From a checkpoint of a small mixture-of-experts model trained on Wikipedia: 2 picks a token, 793M tokens.
Below are experts of layer 5 (counted from 0) of a mixture-of-experts language model. Rows are named router (the router's row for the expert), up (a neuron's input weights, with its number), down (a neuron's output weights, with its number) and show model dimensions 128-255. Each number is 128 + 24 x the weight over its row's rms, rounded and kept within 0 to 255.
Before each expert's rows: a language model's description of what the expert responds to. This comes from a sample of Wikipedia text that the model never trained on.

# expert 6
It responds to: Acronym capital letters. Single capital letters or letter pairs inside all-caps acronyms and codes, often in tables or parentheses, e.g. SALT, CIMT, SEMG, INSEE.
router [147 115 133 109 151  71 135 113 147 116 129 127 152 176 167  88 163 103 113  58 156 116 117 166 117  86 116 107 118 109 131 120 141 184 131 154 158 158  92 145 139  91 133 143 141 147 123  85 107 153 156 140 140 127 144 126 128 111 102 111 148 103 138 134 101 141 148 156 166 148 107 113  89 145 164 103 150 118 119 127 116 101 122 120 170 152  80 157 132 138 110 130 177 148 139 147 130 131 162 122 115 124 125 141 124  99 164 123 137 187  86 130 102  96 134 112 138 110 128  82 195 139 100 135 137 121 151  76]
up0 [110 155 127 109 137 123 168 109 116 148  96 156 142 117 142 120 129 117 135  94 127  82 128 122 103 131  87 122 114 143 109 148 139 137 129 126 124 130 119 112 151 141 129 156  86 146 141  89 129  85 167 126 105 151 162 105 123 158 125 116  91 116 142 151 141 128 130 137 137 129  91 116  87 119 132 167 124 183 156  87 116  73 151 142 115 162 138 136 101 139 130 127 155 117  93 141 175 117 114  97 138 127 105 140 140 136 138 101  99 120 141 180 137  94 125 137  82 100 111  99 154 120 108 147 131 106 161 116]
down0 [155 109  74 132 163 126 177 162 128 126  92 109 106 112 140 127 131 131  93 124 123 154 120 146 162 138 181 116 146 105 144 119 147 103 129 171 145 138  96 133 122 111 149 159 103 147 126 169 145 143 165 158  83 108 109 125 143  73 166 126 109 128 124 186 101 142 157 140 132 168 113 148 134 116 113 137  94 122 115 139  92  99 143 140 163 106  62 146 145 159 132  91 131 133 122 113 128 118 148  95 162 140 104 165 136 156 108  93 134 161 126 130 171 131 154 112 114 104 115  94 132 125 112 154 150 138 116 137]
up1 [123 102  83 148 118 130 137  89  97 120 137 110 104  76 152  71 117 105 136 134  86 146 146 131 130 117 151 107 149 109 140 139 139 176 118 141 111 156 107 136 133 133 157 122 100 111 139 146  94 182 195 170 153 143 130 121 159 140 153 109 106 110 119 120 117 123 125 163 108 140  57 130 143 177 129 108 125 124 109 141 126 140 120 126 172 140 118 114 135 145 127 139 149 157 139 131 122  93 119 112 147 101 100 140 104 142 145 155  88 104 114 137  89 137 141  99 188 136 148 128 124 100 122 104 140 123 162 122]
down1 [110 122 129 121 104 159  95 115 123  98 142 138 127 138 116 134 126 117 140 144 124 121 137  84 107 149 110 118 150 134 141 115 104  84 103 113 105 153 138 155 124 118 115  91 143 133 149 149 154 118 107  97 105 128 115 146 123 119 148 127 150 157 161 148 168 148 103 127 126 129 100 142 112 137  90 112 149 147 165 146 129 107 107 121 120 117 161 135 171 131 103 162  88 110 162 117 140 142 115 125 126 148 133 126 141 111  43  97 125 109 133 137 126 129 144 102 139 145 117 164  42 133 145 131 117 111 161 147]
up2 [112 156 117 127 153 115 116 127 113 117 132 110  90 146 126 178 116 171 181 110 131 143 114 144 135 117 151 122 111 144 119 138 147 150 143  89 109 135 144 114 127 148  95  97 120 141 146 144 117 132  83 184 121 159  92 172  97  83 113 132 119 147 144 129 140 132  85 101 126 119 118 100 111  93 156 125 105 111 113 156 123 141 146 124 140 128  92 148 126 161 108  92 133 143 160  98 145 137 127  74 180 155 125  89  95  98 113 110  95 148 101 121 130 122 141 130 106 127 117 183 138 125 110 175 122 196 140  73]
down2 [137 116 134 133  89 123 122 139 115 137 104 144 142 124 112 124 165 113 108 133 121 155  95 139 127 185 139 138  99 106 117 144 141 132 124 145 140 101 137 124 159 154  94 131 144 114 109 115 116 110 138 157 131 114 146 136 125 141 136 157 106 119 156 151 129 103 154 130 115 137  94 113 144 111 148 137 125 130 119  93 156 133 158 140  88 184  82 105 115 136  98 167 172 105 127 126 157 193 123 151  94 151 124 166 130 127 117 132 135 124 140 124 126 107 150 149 135  47 112 112  98  86 145 122 135 147  94 120]
up3 [139 102 117 140 132 140 139 111 150 124 147 141 107 135 116 105 139 117 144 159 116 141 112 182 136  73 160  92 139 120 113 175  98 149 114 179 113  82 150 107 137 103 127 112 127 159 168 146 123 128 147 141 161 130 125 130 119 138 122 116 148 134  98  97 162 121 138 117 121 108 128 106 148 129  86 136  96 156 125 147 144 130 132 111 157 150 125 155 157 117 116 148 101 160 146 128 103  84 146  84 158 176 168  85 134  88 135 172 120 149 145 127  84 144 180  92 186 141 113 118 134 116 133 136 139 105 150 127]
down3 [126 107 178 125 141 138 130 102 137 136 166 160 112 101  98 147 110  92  84 115 104 169 170 115 133 132 152 146 124 163 114 124 108 107 120 109 106 111 136 140 146 106 111 154 162 143 130 150 149  82 118 179 136 125 122 101 121 132 133 104 118  80 171  88 155 127 135 135 119 145 154 126 133 117 141 145 136  95 135  94 133 119  91 111 133 129 100 179 109 115 156 136 133 147 136 128 118 180 149 126 127 143 161 175 107 125  89 120 137  90  60 146 131  87 149 139 142 198 124 139 101 133  90 120 136 158 124 154]
up4 [138 115 148 120 136 104 137 159 116 146  94 120  83 113 117 142 140 158 191 162 133 124 136 161 114  88 122 101 147 129 121 124 144 115 126 122 118 127 150 115 162 112 109 106 103 143 128 149 131 139 119 162 150 113 141 141 142 146  41 127 122 133 111  77  99 153 124 130 104 123 152 132 125 127 109 107 114  76  57 180 114 129 163 118 155 108 103 111  96 123  87 178  98 132 131 116 116 127 145 133 148 128  87 152 114 126  88 129 155 134 125  93 148 107 141 122 149 146 102 110 123 122 112 154 120 137 150 128]
down4 [150 161 139 171 134 155 147 140 138 108 107  68 129 144 134 113 133 114 112  93 110  84 157  94 100 107 124 162 125 104 139 128  90 165 141 100 115 160 140 120 139 154 106 119 132 118 106 146 145 127 136 138 159 153 127 140 100 106 111 140 108 107 163 167 123 126 135 104 128 135 109 148 125 107 148 146 143 141 123 155 137 145  99 148 139 148 101 124 146  82 153 156 149 113 116 107 142 149 121 132 154 143 203 147 148 132 117 125 110 143 151 160 170 146  97 128 119 126 139 139 104 135 124  96 118 136  90  96]
up5 [137 107 127 142  99 106 149 142  93  77  90 122 102 161  98  86 150 124 109 137 129 131 117 148 137 162 152 169 141 123 144  70 147 103 109 140 146 136 115 120 105 164 121 136 146 129 145 146 166 130 124 114 149 131 116 130 138 135 105 147 113 107  84 146 145 127  80 115 166 143 132 114 135 153 115 124 144 108 107  81 143 129  96 137 177 128 118 111 119 146 113 125 113 177 122 109 119 148 129 152 157 147  77 101  80  91  97 156 143 159 133 102 144 155 135 113  77 125 123 124 158 129 134 105 114 173 103 131]
down5 [129 136 155 132 112 133 126  62 109 141 116 169 157 108 159 130 171 113 126 165  94 158 122 132 117 146 127 106 113 115 136 113 111 169 169 118 162 141 133 153 147 135 134  98 120 119 149 148 152 119 180 172 148 103  54 161 156 127  95 186 126 147 104 114 138 164 120 126 113 120  97 117 116 113 137 133  83 154  93 144 110 126 174 147 127 106 154 122 108 120  91  97 147  66 112 145 130 114 104 143 105 120 118 141 136 166 151  92 113 135  81 121 129  87 154 106 161 154 101 122  89 155 186 136 139 100 124 140]
up6 [147 121 134 153 136 110 115 132 121 108 132 144 145 115 143 126 126 126 115 108 134 161  96 131  89 121 108 112  66 139 112 150 144 156 105 145 114 152  72 151  91 120  86 130 126 116 115 118 129 142 119 108 162 102 124 153 112 144 107 113 125 107 104 184 128 121 108 163 101 163 176  98 124 109 125 118 122 143 167 129  90 133 146 134 153  65 169 135 115 138 138  85 121 153 123 108  90  94 101 125 134 169 125 131 117  91 150 129 116 148 132 109 136 152 152  94 139 145 141 143 140 161 142 164 156 124 114 151]
down6 [107 123 126 100 163 104 157 119 109 160  61  91 100 118 102 137 103 149 129 192 151 116 146 112 105 162 116 187 155 143 127 128  99 103 126 128 135 148 157 113 111 127 139 119 122 102 167 107 161  93 126  99  80 136 149 138 129 148 160 121 134  68 134 100 139 135 140 124 135 112 158 127 167 160  95 150 145 127 128 125  97 120 157 111 115 156 147 108 166 119 113 152 140  73  92 108 113 123 127 167  80 111 127 155 143  95 141 158 134 135 131 122 136 107  98 132 110 146 136 129 127 138 122 145  92 131 112 140]
up7 [150 162 122  92 136 157 151 107 156 156 140  99 104 150 159 122 158 186 120 139 116  88 140 133 130 152 115 113 156 118 163 141 135 106 130 112 108 116 143 126 157 117  94 131 148 105  98 126  85 104  88  99 120 142 154 103  96 120 105 137 129 129 138 136 134 115 130 147 136 107 126 164  97 117 108 135 110 129 158  76 160 156  89 122  99 100 118  68 110 155  91  77 108  99 138 112 175 105 120 136 110  95 131 132 143 105 164 131 141 120 136 154  97 125 152 145 147  90 140 122 145 176 122 101 166 145  93 128]
down7 [106 107 170 109 152  90  87 135 122 121 100 116 102 130 177 184 108 134 117 110 116  82 138 121 111 150 132 138 114 165 128 161 165 120 155 156 174 131 157 125 124 152 131 145 127 130 119 120 138 121 176 128 144 128  86  97 158 134 130 125 114 104 102  95 134 155  91 124 108 116 130 123 160 140 142  94 109 122 108  96 104 104 165 143 119 115 160 102 113  84 124  76 121 147 105 145 121 147 136 158 189 141 111 144 137 101 109 131 151 120 146 137 113 121 151 129 102 124 192 177 110 133  90  48 100 113 153 144]
up8 [126  92 137 110 108  83 114 106 135 108 109 139 132 122 110 164 136 110 123 118 143 124 140 138 112 110 150 131 155 102 131 126 101 144 129 155 112 129 154  96 147 138 138 101 119 152 147 157 121 131 111 130 149 121 152 152 126 158 129 140 146  82 129 119 127 147 148 124 142 133 122 145 143 136 154 134 116 118 114 141 143 144  87  99 140 157 176 153 152 120 145  95 158 133 112  75 133 101  93 102  91 160 117 113 139 131 122 131 151 200 112 161  99 165 163  93 115 140 122 190 132 105 133  92 154 126 101 139]
down8 [127  96 119  73 185 116 140 173 118 136 141 133 113 160 135 155  82 115 120 140 110 143 136 134 126 143 112 143 152 124 131 103  87 112 163 128 139  84 150 153 150 147 144  97 112 165 108  75 151  99  86 161 124  95 131 142 111 142 175 188 130 106 131 176 112 118 131 108 109 118 133 139 127 146 133 133 146 116 116 112 110 147 149 129 112  86 111  93 125 136 126 133 147  93 144 143 133 116  94 125 134 100 156 146 148 125  82 176 133 121 142 125 113 113 144 146 111 152 128 129 167 142  65 121  94  91 110 126]
up9 [159 165 147 108 155 125 128 121 155 154 121 143 159 101  99 134 113 176 137 168 159 132 139 106 123 138 118 109  78 166 109 137 118 144 127 126 117  72 153 142 153 140 141 138 107 137 127 136 119 100 172 146  85 141  99 145 103  85 133 115 118 149 139  92  67 106 125 165 121 172 106 166 129  79 172 158  97 136 154 129 149 105 102 136 127 136 156 104 133 107 157 147 148 133  96 119 108  68  89 120 142 124 130 175 125 108  72 114 122 141 101 143 115 132 156  88 141 127 143 136 108 129 132 146 117 130 163 126]
down9 [145 136 152 157 138  90 145 143 106 153 183 154 147 134 137 141 153 147 128 172  92 142 146  90 133 117 107 152  96 129 113 159 137 159 100 134  99 113 150 180 160 162  92 122 134  96 106 161  76  86 132 171 148 126  93 146 130 101 110 167 110 119 127 126  87 174 113 136 170 122 130 145 147 114 103 113 106 110 148 124 118 117  95  76 139 111 113 105 149 168 117 127 122 110 151 146 108 123 166 112 173 128 132  95 118 133 104 142 139 123 157 141 132 122 151 140 133 103 129 117 125  98 104 144 131 167 123 178]
up10 [144 108 113 113 157 107 161 130 134 151 136 126 100 152 143 140 137 114 148 150 130 160 161 122 115 107 128 113 131 145 147 166 127  94 104 118 117  66 135 131  93 103 116 150 163 100 143 120 133 164 103 105  89 137  77 135 127 165 117 149 122  92 115  52 133 151 120 107 174 144  87 125 124 130  94 106 157 120 147 168 169 127 123 117  77 121 140 119 102 109 121 119 105 104  60 140 128 161 166 136 123 131 136 113  89 125 141 117  86 183 127 123  98 137 116 100 143 142 137 154 151 114 132 136 127 107 125  97]
down10 [156 145 194 115 111 149 105 128 132 130 155 131 120 149 171 130 140 139 154 131 149 162 130 154 124 143 132 141 113  70 117 107 121 116  86 120 124 130 165 118 148 124 147 135 105 159  92 104 163  90 143  68 112 137 169 143  95 109 119 101 142 141 111 181 113 135  72 138 116 155 131 117 146 109 131 115 140 122 141  79 110 110 148 104 130  92 128 113 131 141 153 121 132 158 140  93 139 167 136 113 102 153 135  93 117 132 169 105 202 112 135 143 154 124 129 123 136  84  91 126 136 113 131 122 128 125 143 165]
up11 [131 144  71 106  67 145 126  77 139 144 116 134 119 114 180 131  83 155  80 115 108 130  80 146 158 170 134 137 116  93 123 144  98  92 136 142  95 145 159 108  88  79  89 133 149 112  78 143 121 101 120 136 107 105 155  91 143 148 110  81 125 105 100 118 129  98 130 120 139 143  93 140 155 110 105 115 151 131 107 103 102 109 138 127 186 140 143 116 103 129 168  95 144 146 157 148 171 157  71 115 175 103 114 161 133 119 134 131 110  91 106 124 137 128 133 149 135 162 131 136 148 108 115 153 109 119 131 110]
down11 [129 145 118  98 149 150 135 112 193 116  90 140 150 107 104  96 125 161 125  98 121 136 140 107 183 127 151 162 123 135 114 104 109 154 128  69 145 124 104 105 127 109 151 171 102  97 174 147 127 105 126 111 152 141 105 124 141 149 153  90  84 121 157 108 106 146 114 121 136 157 149 121 153  92 138 131 146 118 149 161 127 106 129 135 141 183 141 138 121 128 108 125 134 129  72 145 146 155  89  99  85 129 136 126 133 136 160 101 114 166 115 143 113  98 134 123  97 124  90 120  88 150 123 127 148 148 126 123]
up12 [148 126 162  97 119  88 130 144 133 164 134 129 122 129  97 137 160 102 128  97 150 103 166 183  88  96  80 135 106 146 128 115 123 143 116 120 131 141 110 150 142 131 104 167 127 179  88 122 140 123 102 115 121  82 158 168  90 133  89 179 131 129 120 189  90  96 140 149 108 121 144 106 128 115 162 141 137 100 140 137 126 111 131 119 125 141 126 112 168 115 110 158 103 148 172  83 168 171  95 164 117 122 148 103 125 118 140 172 159 104 123 128 116 133 102 132 149 126  95  82 119 180 121 138 127 123 121 168]
down12 [122 115  81 142 100 132 110 103 109 116 112 115 184 170  99 142 128 101 139 121 124 108 106 146 124 123 124 139 139 112 125 107 137 122  97 131  84 103 123 154 105  95  79 121 111 131 145 111 107 124 132 105 117 176 157 170 151  91 114 110 148  97  75 150 133 135 126 128 121 128 151 119 129 138 120 108 155  90 175 161 135 122 111 121 132 130 112 139 140 133 132 128 115 130 109 157 158 131 104 151  89  89 144 153 161 143 103 105 145 139 126 163 125 154 117 133 139 139  77 142 133 171 110 152 170 120 171 109]
up13 [115 100 103 104 165 103 148 144 123 115  97 135 116 172  64 132 140  91 105 162  65 119 139 124 141 111 175 141 116 133 142  84 105 126 146 109 143 150  98 161 118 118 128 148 113 113 157 134 102 124 113 107 131 116 128 172 134 106 123 126 159 155 142 136 164 128 158 121 171 112 138 103 105 141 102 180 139 140 113 129 140 123 140 133 144  57 123 126 127 134 148 160 135 115 113 163 134 113  75 145 143 112 149 145  78 110 118  74 117 116 128  84 139 178 162 113 111  99 120 147 119 111 133 180 171  86 143 134]
down13 [149 111 114 110 146 135 144 164 135  46 144 135 123 101  97 130 137 118 175 159 163 124 102 123  99  61 143 121 132 113 121 138 122 154 107 109 145 137 111 140 121 145 116 136 122 183 130 129 127 122 127 165  84 133 136 109 108 129 154 118  99 142 174 115 129 117 113 148  83 103 128 119 108 118 119 135 104 107 107 142 187 147  90  93 123 102  83 134  98  99 107 128  97 126 193 125 136 106 101 130 153  93 146 123  99  82 144 120 119 107 151 131 148 139 152 126 136 133 108 117 161 140  85 151 123 144 162 104]
up14 [121 160 127 147 140 136 154 157 151 115 114  96 125  93 134 144 135 107 116 138 100 109  99 110 154 112 146 137 118 118 111 124 116 116 147 124 133 131 147 139 119 130 130 151 167 133 166 100 132 141 118  88 148 125 158 152  86 126 177 170  97 119 117 130 140 119 144 138 158 157  87 129 150 135 155 143  96 147 153  98 162 159 136 144  72 180 134 145 108 104 107 102 135 144 155 114 120 163 147 117 124 138 137 155 131 137 105 158 109  69 114 146 119 116 125 131 111 137 120 111  95  92 140 100 132 154 143 110]
down14 [162  96 133 123  75 159 152 144 119 163  96 146  93 119 151 142 148 141 167 129  50 126 119 111 130 104 137 175 136 125 157 140 115 103 159 134 107 104 141 120 132 160  96 117 114 108 106 159 174 105 153 109 160 165 103 104 126 102 107 128 100 155 146  62  98 139 137 146 124 128 128 134 147  90 141 125 145 113 109 108 130 103 115 141 136 149 107 137 119 130 111 101 119 146 101 102 109 110 107 127 115 125 149 113 102 120 120 111 133 122 119 129 109 167 132 128 135 110 152 115 134 142 158 117 124 114 115 147]
up15 [117 146 129  84 125 146 119 177 122 118 128 133  59 135 116 134 195 147 155 154 106 156 115 120 147 113  99 128 118  94 128 121 123  90 101 108 103 108 169 127 135  95 140 165 139 151  89 161 120 171  99 143 160 119 131 145 104 111 144 116 125 151 158  82 119  98 169 126 117 139  85 134 144 159 108 138 101 142 181 137 138 186  87  94 101 170 151 124 162  93 150 123 100 168 138 131 118 125 150 105 134 143 114 170 117 129 132 123 152 104 167 121 128 138 137 129 146 152 164 126 119 135 137 105 135 135 112 145]
down15 [155  94 113 143 135 121 118 131 116 120 110 130 101 123 126  88 154 143 103 114 103 144 127 110 130 150 159 157 162 107 113 136 138 127  57 159 132 110 146 160 147 148 138 136 117 141 157 130 138 136 147 123 101 126 128 131 124 149 112 153  95 156 110 152 159  91 113 138 127 146 165 135 110  94 113 138 158 148 117 165 111 134 146 154 146 155 116 131 124 108 106 124 158 127  85 187 145 161 150 102 134 141 124 134 131 139 160 146 141 110 112 121 109 114 134 125 108  67 138 117 120 145 107 141 108 104 103 121]
up16 [118 126  83 171 113  82 138 156 152 139 146  95 106 136  80 154 120 131 152 113 138 132 143 135 104 132 177 105 113 128 151 153 115 157 121 151 152 123 105  98 130 131 111 110 114 134 127  98 120 134  70 112 157 119  78 163 117  86 118 133 181 119 139 147 100 134 139 134  90 103 138 148 164 194 132 170 112 136 125 102 123 130 185 106 127 135 147 143 113 158 148  85 191  94 121 151 125 142 136 152 135 158 123 192  89 104 136 148 105 132 120 110  98 132 163 122 104 145 102 145 135 136 129 153 113 124 136 116]
down16 [153 102 121 131 101 120 162 102 159 129 159 121 144  97 102 104  96 134 112 133 148 103 126  73 175 181 159 128 127 147 115  96 156 136 158 135 150 130 117 131  67 154 130 166 151 171 142 119 165 128 150 166 100 131 131 107  94 123 131 129 122 142 138 144 143 120 160 141 157 121 131 172 139 113 142  86 143 127 112 137 115  91 122  95 119 141 151 123 144  78 123 134 126 155 124 124 120 125 138 117 110 139 114  80 130  91  94 151 107 141 130 117 120  86 114 157 142  75 164  89 129 149  95 153 105 102 128 166]
up17 [123 111 114 108 142 118 102 111 119 102 124 118 124 112 159 114 143 113 125 113 135 155 144 140 131 146 146 133 100 120 135 110 136 123  78 144 128 132 135 121 130 136 143 100 150 149 154 104 131 156 138 138 121 153 103 146 122 120 102  87 106 131 131 161 115 138 122 127 127 107 123 105 133 170 144 143 114 109 106 156 119 154 150 116 153 147 127  81 134 185  77 134 169 123 136 125 137  95 120 129 153 117 106 160 162 163 124 146 123  59 146 106 154 112 136 145 130 144 105 153 100 114 127 121 140  99 157 165]
down17 [135 140 131 142 129 102 141 178 150 137 110 137  69 160 195 103 143 133 113 109 120 141 163 133  72 113 140 123 145 124  92 134 144 125 136 125 146 120 128 107 187 127  96 138 141 110 126 134 117 143 133 130 113 124 144 128 106 117  92 189 114 126 108 143 120 110 125 138  95 165 127 119  84 148  92  98 121 148 122 137 130 126  96  83 145 152 151 124 119 103 104 148  98 171 156 143 104 160 162 126  95 156 103 136 114 104 144 104 126 143 102 160 153 120 129 132  97 146 103  98 127 109 154 104 124 153 105 123]
up18 [110 115 157 131 152 172 127 173 145 174 103 104 100 135 119 171 140 104 159 166 138 174 125 145 148 116 154 137 116 128 101  75 123  70 117  94 119 128  85 122 116 108 134  94 120 132 165 113 161 185 141 115 176 117 155  98 134 100 110 134 165 166 112 130 133 143 141 137 114 108 134 132 104 157 152 132 115 136 139 140 137 153 111 156  94 142 128  97 144 104 111 150 110 116 129 153 123 107 152  98 131 125 126 134 118 133 159 140 136 130 179 163  69 112 109  96  86 162 122 156 120 138 167 154 129  97 124 138]
down18 [ 82 122 123 150 130 156 103 114 113 122 118 134 155 104 139 116 174 136 132 139 112 114 113 176 138 115  94 111 118 137 188 126 144 124 159 113 182 117 176 159 157 112 157 127  79  86 134 147 107 141 128 135 114  98 131 154 102 125 110 167 141 120 124 128 113 134 161 107  90 189 133 164 118 122 112 130 131 139 139 160 134 175 147 134 126 133 119 136 154 128 138 119 182 110  95 109 139 157  84  70 108 108 127  84 176 109 120 124 138 117 124 159 121 101 127 133 106 118 137 125  72 126 158  99 106 180 120 151]
up19 [154 108 160 113 106 106  93 110 136 143 161  94 138 163 114 157 116 103 167 122 106 132 154 129 109 148 126 101 119 169 124 123 135 111 113 148 124 131 133 131 145 117 118 150 125 107 135  91 192 105 135 105  65  98 141 179 148 104 105  99 136 143 149 133 148 138 144 169 110 155 119 127 108  97  88 136 134 114  98  97 165 165  98 122 151  99 131 148 122 120 130  96 130 173 103 129 120 132 121 107 151 131 128 138 112 146  96 139 137 148 153 139 149 149 104 147 150 125 140 105 162 159 127 136 127 120 150 118]
down19 [136 123  84 101 145 139 109 137  86 111 131 114 131  99  86 132 149 119 154 167 107 137 120 146 144 134 103  77 114 125 145 123 159 158 130 128 149 175 129 172 152 129 141 116 162  95 144 174 129 141 141  92 118 100 133  85  98 122 183 132 177 138 113 174  73 126 126 128 198 131 137 121 142 128 103 106 112 131 153 164 145 129 121 130 148 143 124 138 125 161 141 132  88 102 146 119 126 129  88  95 102 131 130 115 128 119 136 161 114 110 133 130 110 133 137 159 114 118 124 134 131 137 133 116  84 114 182  94]
up20 [ 94 126 143  99 116 105 119 159  89  90 146 165 125 152 146 142  96 104 128 146  87 117 101 105 126 158  94 156 140 122  88 132 116 126 128 128 103 126 142 112 139 158 179 121 138 148 150 129 117 123 187 116 131  85 119 177 148  74 108 111 102 145 165  82 148 136 110 137 146 145 157 137 152 180 167 108 132 150 153 122 131 132 125 129 113 140 137  87 122 130 146 137  82 121 127 123 142 131 105  87  88 136 115 133 122 121 155 158 133 172 145 152 134 131 119 131 162 159  91  93 157 133  96 122 167 132 119 110]
down20 [109  72 127 122 109 128 151 141 124 146 138 118 126  77 140 119 128 129 130 162 127 154 109 114 107 132 121 143 128  96 118 130 144  85 178 130 123  79 141 156  85  76  93 121 139 147 128 163 134 125 105 171 132 146  77 147 106 100  98 140 152 143 108 138  98 102 169 141 102 117 117 149 131 112 114 100 157  96 107 156 127 109 124  94 134  87 174 122 132 125 143 144 168  88 119  99  92 130 182 145 104 123 135 139 135 138 111 109 125  88 115 105 144 116 149 120 111 112  97 145 119  89 164 131 188 129 100 133]
up21 [127 122 130 136 104 106 125 107  83 151 122 113 156  92  86 103 199  96 134 125 127 131 168 200  82 140 130 131 163 115 113 112 117 109 139 144 130 144  90 154 125 160 143 117 141  96 154 104 102 150 145 102 131 157 143 115 116 160 140 118 163  98 129 125 110 151 126 143 122  77 169 100 140 188 123 158 118 176 117 116 127 110 145 134  88 142 104 182 158 162 121 134  86 145 114 128 126 107 145 149 123 114 125 130 123 121 130 112 121 154 114 112 128 131 129 143 124 161 126 152 133 149 120  97 114  97 112 123]
down21 [172  85 138 147 163  81 143 100 112 109 106 153 114 160 162  96 139 149 135 135 106 138  85 130 157 156 158  84 114 134 142 132 132 114 112  79 135 145 153 151  88 124 156 140 143  93 130 142 105 164 125  95 113 140 144 102 130 144 138 151 147  96 150 144 101 122 153 131 145 185 146 144 145 145 100 164  99 179 142  97 151 104  89 142  79 120 115 156 136 129 128 137 139 156 127 135 154 134 154 137 113 114 133 139 122 123 135  99  95 145 159 131 127 129 170 146 139 143  83 177 134  97 129 152 144 130  92  71]
up22 [120 131 118 174 138 123 103 117 117 178 152 103  81 133 118 132 129 150 116 131 142 148 181 140  93 133 131 114 147 151 108 100 158 128 121 113 118 123 118  91 168 157 146 112  93  89  89 110 116  60 150 162 119 111 117 122 129 126 132 142 113 197 100 152 172 162 116 121 128 147 116 120 170 122 120 104 111 144  88 129 113 158 154 119 129 144  96 129 102 164  90 117 163 130 142 175 115 144 144 103 166 103 134 161 154  76 100 165  86 146 112 166 115 134  90 181 147 106 150  94 156 116 152 141  93 106 127 129]
down22 [149 131 179 122 142 134 111 131 117  90 132 105 136 130 181 112 108 129 110 162 169  83 132 101 138 104 122 160 128 132 111  84 129 137 161 129 116 115  87 134 143 125 180 121 122 139 147 135 121 152 162 119 107  90 118 109 132 108 125 106 152 149 140 124  94  97 127 103 152 110 168 124 151 150 111 129 114 143 105 109 139 154 161 152  95 144 100 133 108 119 135 136 117 101 131  90 163 113 107 134 140 111 107 104 143 168 133  89 152 145 149 115 131 136 104 139 155 114 158 108 137 148  93 192 134  93 111  81]
up23 [132 140 119 117 159 122 127 141 182  95 134 113 187 145 117 141 164  64  99 119 151 101 105 120 112 118 115 130 114 114 111 100 199 126 154 152 160 138 131 148 127 122 110 152 129 123 115  95 146 158 131 109 166 139 126 108 132 123 142 140 159  88 188 111 138  92 154 141 135  94 130 135 106 182 134 121 141  96 132 118 112  79  92 139 156 103  97 140 127 149 135 130 190 112 153 133 141 128 150  93 104 121 141 105 134 142 133 133 149 122 101 137 121 131 120 109 130 103 137 130 140 108 189  89 137 166 112  83]
down23 [101 144 171 115  90 131  66 111 150 134 107 187  94 124  92 161 146 134  84 129 135 141 119 106 116 136 131 152 117 151 115 140 102 130 102 165  99 126  94 131 191 159 120 131 114 133 138 113 140  85 122 152 111 144 124  74 148 120 150 122 123 136 122 139 107 132 101  85 118 118 106 130 166 144 123 140 170 126 149 144 124 171 124 140 111 104 135 110  81 116 128  71  76 117 119 140  99 100  85 157 120 131 127 127 153 111 158 116 146 120 131 102 117 136 157  82 156 125 160 138 104 181 119 138  99  64 135 158]
up24 [143 119 140 127 167 121 140 168 155 143 110  88  95 109 104 143 197 136 103 121 147 139  83 101 164 113 131 136 143 149 150  99  77 123  90  87 121 140 123 123 141  99 130  95 147  82 132 133 122 134 125 145 134 104  99 111 157 147  96 121 120 159 107 118 133 180 159 136  84 156 138 144 116 137 162 110 133 102 156 110 173 151 134 138 119 147 118 127 153 139 125 141 102 143 108 139 138 135 144 128 109 164 163 135  92  85  88 130 119 112 135 146 148 156 140 101 111  94 123 139 151  97 159  97 116 152 144 103]
down24 [121 114 124 146  96 129 144 108  78 159  92 128 102 118 130 135 159 153 121  89  76 103 119 117 177  95 166 143 185 110 119 129 121 111 105 145 103 114 126 149 121 122 118 139 131 132 153 109  86 144 143 111 152 140 136 143 113 120 134 129 113 139 120 134 145 134 147 118 152 192  49 140 105 116  93 143 128  82 124 111 147 126  90 126 121 100  97 139 125 169 135 165 156 104 138 113 116 134 141 131 166 149 121 126 151 147 142 124  89 155  95 159 122 119 157  87 156 154 146 102 141 154 122 147 129 141 165 129]
up25 [113 175 137  84 130  94 117 111  78 146 166 170 143 184 128  77  98 114 134 168  66 106  79 127 132 113  68 130 157 144 125 128 101 113 140 127 152  98 134 137 120  77 178 126 137  99 155 153 129 135 127 132 156 117 139 141 150 107 118 139  90 125 130 145 126 119 114 103 121 102 154 121 136 134  98  96 121 137  88 163 110 109 119 139 116 134 138 156 137 132 122  88 126 134 151 127 135 131 125 115 122 138 136 130 125 137 130 119 174 175 171 116 122 107 107 101 128 132 129 134 133 162 121 139 133 148  82 112]
down25 [ 90 160 133 147  50 145 124 128 136 153 177 123 152 137 146 111  88 160 133 145 137 126 156  65 117 120 138 102 116 112 118 137 102 137 120 131  85 130 109 179 145 125 130 137 148 156 132 107 148 185 137  84 177 145 122 117 132 143  98 157 115 114 146 138 143 151 131  82  88 113 149 135  75 110 117 122 139 142  80 111 124 111  95 143 111 141 131 129 123 100 180 171 122 140  88 110 126 174 157 108 152 119 138 105 158 132 130 102 136 106 104 144 128 104 154  78 131 120 110 107 125 116 101 135 124 165 105 114]
up26 [147  83 144 159 180 137 141 163 149 113 112 120 138 106 133 106 128 103 123 133 125 137 156 128 150 160 131 142 151 140 103 105 128 161 134 124 138 166 125 119 111 106 125 127 168  94  90 130 132 109 117  98 138 160  96 104 136 129 115 139 108  99 131 145 137 143  79 135 130 145 129  86 126 115 130 141 130  96 161 101 158 142  73 164 151 138  87 102 134 107 115 128 142 121  90 113 143 135 183 100 106 132  98 121 142 117  79 149 114 141 152  85 128 103 172 144 155 157 148 140 139 125 104 116  94 123  73 139]
down26 [103 173 108 109  95 148 124 105 165 120  95 131 114 151 141 147 115 111 165 159  99 118  87 104 104 119 147 149 137 141 111 152 111 113 141 140  99  70 153 167 127  87 101 127  92 165 121 119 161 124 125 118 116 122 134 147 129 127 141 128 160 146 122 111 137  76 120 147 119 122 111 189 119 162 169  91 110 149 140 124  84 122 157 123 162 108 147 140 153 141 118  95 119 117 127 170 148  96 131 118 108 119 107 151 144 154 123  63 146 142 118 120 130 152 112 112 122 150 109 110 125 119 150 159 136 131 132 154]